{
  "d_shared_expert": 0,
  "activation": "squared_relu",
  "moe_layers": [2, 3, 4, 5, 6, 7, 8],
  "router_score": "softmax",
  "routed_scale": 4.83,
  "balance_bias": false,
  "router_bias": true,
  "vocab_size": 39538
}
Below are experts of layer 6 (counted from 0) of a mixture-of-experts language model. Rows are named router (the router's row for the expert), down (a neuron's output weights, with its number) and show model dimensions 192-287. Each number is 128 + 32 x the weight over its row's rms, rounded and kept within 0 to 255. Numbers have three digits each.
Before each expert's rows: a language model's description of what the expert responds to; "comes before" lists some tokens at least twice as common just after its tokens as in all text. This comes from a sample of Wikipedia text that the model never trained on. Tokens count by the router's weight.

# expert 12
Dates and year digits. Digits of years, month names and en-dashes in dates and year ranges, such as In December, 1998–2006, 22 February.
comes before: "2", "1", ", ", "–", "020", "021"
router:098127176102108114059160104144140166086199162138109127061148112151185153101187120131152110148152067119112096153101132129141099191137145108121177163121131123109125090104114194108074194076144136107133174156113095140095106140070156131173154128125126130133099147160119126086061088129112167111
down0:138146094044116146167103084131148174132129091118154169109211161179151103166153175086127077126255070124141177112133148076133068096134163110109098082143089164221097112160101118102149154139116138166092090156082064101171144081093144172167104137111151151133071158137124159166164089126071087094
down1:137074100130102155088138140132099161119158115096125126174114119161117138166077100079131109109094169119166194098126131075146136146103088154167083129111087112132165100112134104131108158150139181120098164117171118189105134158186166094156082097109106122129157137126144151110080091165100140107
down2:156136128164133171124183061138184080140177131153162158083134079143106127094154140165107168178151142104180145145158173118070126160141085136093147078084174132152148179114194049094096116117106137101108145127138132099124130149142119129071036140147158098107080134118128160138174141088112059170
down3:110126121149117185123131210129126107113150108077124148090053165104135094097173125137150117161144137149105139125117163132118104149091112145172098120150111130121104110135143145104068105179050133091106123144132135160133169131124143147142155103135150190207063142113120104096078202127148118191
down4:159108125119149139118158164129116096167134142107137078071145124086132128091123120138121101165095170103149152163114156119101126091157117126117133126141143066095128164086174163085084137093089102130146133157069142139132124150102102093105169105131172086128146166141095117142159139179072087134
down5:098133148120130173183124070068187109107156176117090134135119190109155087152124147093101132124139136152152089113143146151089137172113111138140148144148181150099146175114170183116120117126189071125103157170117153148155081120095112084098187148105114139142135135070135103161149112054118183110

# expert 6
Table and list delimiters. Line breaks, pipes and dashes that start or separate table rows and bulleted list items, as in | Portugal, - Broad-winged hawk.
comes before: "\n", "| ", "|", "-", "- ", "  -"
router:144143115141159144196133137108141195122082155132086090088093112153079184133111184172093137157138088100069131116151187109091163152115118121098119136142109166098153078134123145163144090122106126100120166139142138088134077140115111102162119146128115142099079098141129055155099113127128131146
down0:095127151130140152075192169107068114154136099107154126152145118199166107131111088085136139056118166121102056144132144111153103097212090164172096116107182133113143101119173127093117123168136103168131090126139131185149093183128133083145136094198155124141174093195120157137142144093146110097
down1:139133101095144129113123123148169075113179050135157125094187102118072168120139186121087147119148164164125097127102107119136113124141139162119110137131149176075156136093159100113145165170174115153103158096122129125090144100194125108148161148030097087146146218157154076159112127148092117152
down2:111137120135129163133134072117113112154168097092141124136115102149146115130085128130159158117136137251136141136139103109098067167137100077130146144126160121164109094071079153084118155163096143112129119091137104079148131117133107171140120106150138096090098145041067076108120130095093139115
down3:074140087114139143110130084140111140090092159140120144098142107138172137033067088090057128126098148140096100170127101155157123128142122177075107128156096124175117129120171172101103170152122114134100133134130166207178176062151152147146116084125125100134079132142158135134184120160125090108
down4:143172115130136174142077066124091153178143073115133134127105080126113125166158125078148098105137135121166131169171102133153123123111101110107132125122145099150167115098110144121110041111147100105129147118146135169146118175145169153108162134125143104170103111120091142060127156177157145199
down5:122118147161150156092130115150170146112134152185108090112147117113091102075143148114074118177207143146115134128150077140127172120156139136164127156130145080168114120142167210141155137104160130176152150151138117128106117167146120132077137197097154184156152170120165103112136089187141159151

# expert 13
Numerals and counts. Digits and number words in scores, dates, ordinals and table cells, such as two, six, several, 3-10, 1st.
comes before: ".", "–", "th", "°", ":", ","
router:119126138089152173179174106148114106134094174109149088089126173116098123127132119110152121111140118139178132100070086097133179183112141085147062177134119128123163180171057091087064140106163130108069118124150155108150181110203130108114188122095120120132088109094101122179109131131068138060
down0:130083169168192157130177127118138159143118145129173135147123096105140168074106120125132086134093070096119117122135130153091178134108175157127171110088160126121147111147167176097122184150114130111157178131139096094120062083159179077156150167167128139072183170081149161099142144169131063150
down1:081107096104081167103220156119147093097128106073139121169131161160041096131103134126091123077084101077135119113067072135084149053091167092138124156128135142194130151139131114120182157113196123155170145071115102137126142125139138106054116114101199139123154160125146145100116162159108140143
down2:111117100147168101138154166159122110141118108113181070116113175125105163164146080121149157115148086090157081117123201123128082142196108191171122150110135123095156143096087125138101089111165178187122197075107138162130070182133142098083083190091167134126108034111115112097138076137074116088
down3:118125142120191153109087152181159044091130111127122084114144167136155102104086097161126150118169098121150115147144105153082145085134146146124144132113100122083102194131122155112092147109137120062153152150096163086077189155119137111108133089135130087199124103124147138128127112167136151134
down4:154145124102148127102149099103082098137127153142190146156097067172065103139156167053128129136058123102152078143105091094093120081196121117103137134112139110192145130133102196096109165131102136126118154161160181148097101155127157133152134080170140128168081096144149128098100134122125130173
down5:138175103096115093139107142134151127139129118162139139086107113120071139135045163134171138150118155112106152135200067125137138142149175148172166132072128120141126178190143138128101128123074095089169134171122078130146125128131096099119132137166085115141104133139155120165131161097146142183

# expert 1
Statistics and quantities. Numbers, percent signs, units and table cells in census, election and sports statistics, such as km, votes, population, 48%.
comes before: " | ", ",", " |", "°N ", "% | ", " ("
router:198115134097151118161187118193191073123155092092107067133118193102096116156178150112116164157123159174169151119138068090164127136090134126112081113101089146164124109174137096123125121085080163167113091162107134144144127098140178126135117156103151119095116153110113109184185140118119112119
down0:110100099110138132145104195147134090100116145151117091126133135089145121159086088169117156126122113100142191113133120073159138142098152159148158087169128122126141200112121106149156141123183115085141105134146123092090091102130101080131157083131086162127122165156107113155101127105171189117
down1:120131155103097182124048194121148127136112097184136195133109167119149137074127123120163154098157084153105179147129145162114066124183103096156134139204074162128150164137133127201098139160149163109109111131123186145097099107079042073127092088059156102090103108121170108155131148092116108180
down2:105121143105118118040102161118130117076127115150106148114105122099147154085160191164084090092177105104119097141113135123135131129130125112116138087076146111127175178214115077111161067151114153121094124163152103140102114091113155215087146083084168139166132080139104176184114170166136096090
down3:081143166103087116129156163086140088088136105134137154131142093091204157177140044114116108179174079082063124084182160160104139137172078084083089097157193112087135160137093145126033157157122117181135177134136163164113112151126111185128123146124157129115109116075108146175094116098124101148
down4:067171132133123152133115104083103135076071120114066148128142106149162062157171124050138136188148142047062120143157135121158141150115082169102155105165126128130156161107130110120214130205157154102138121129081106143160127162124114076131158098143129160052143212109167091100125130130147127139
down5:128157151156075155099142085158123152070144100141129161114079160138143144114140085154142135087193085124123153151114097120137115109097131161154135152112117141082153136170090129139142226129119152096170109105103105113114182157144132095117170013137155136166138129143137157129119096150114127130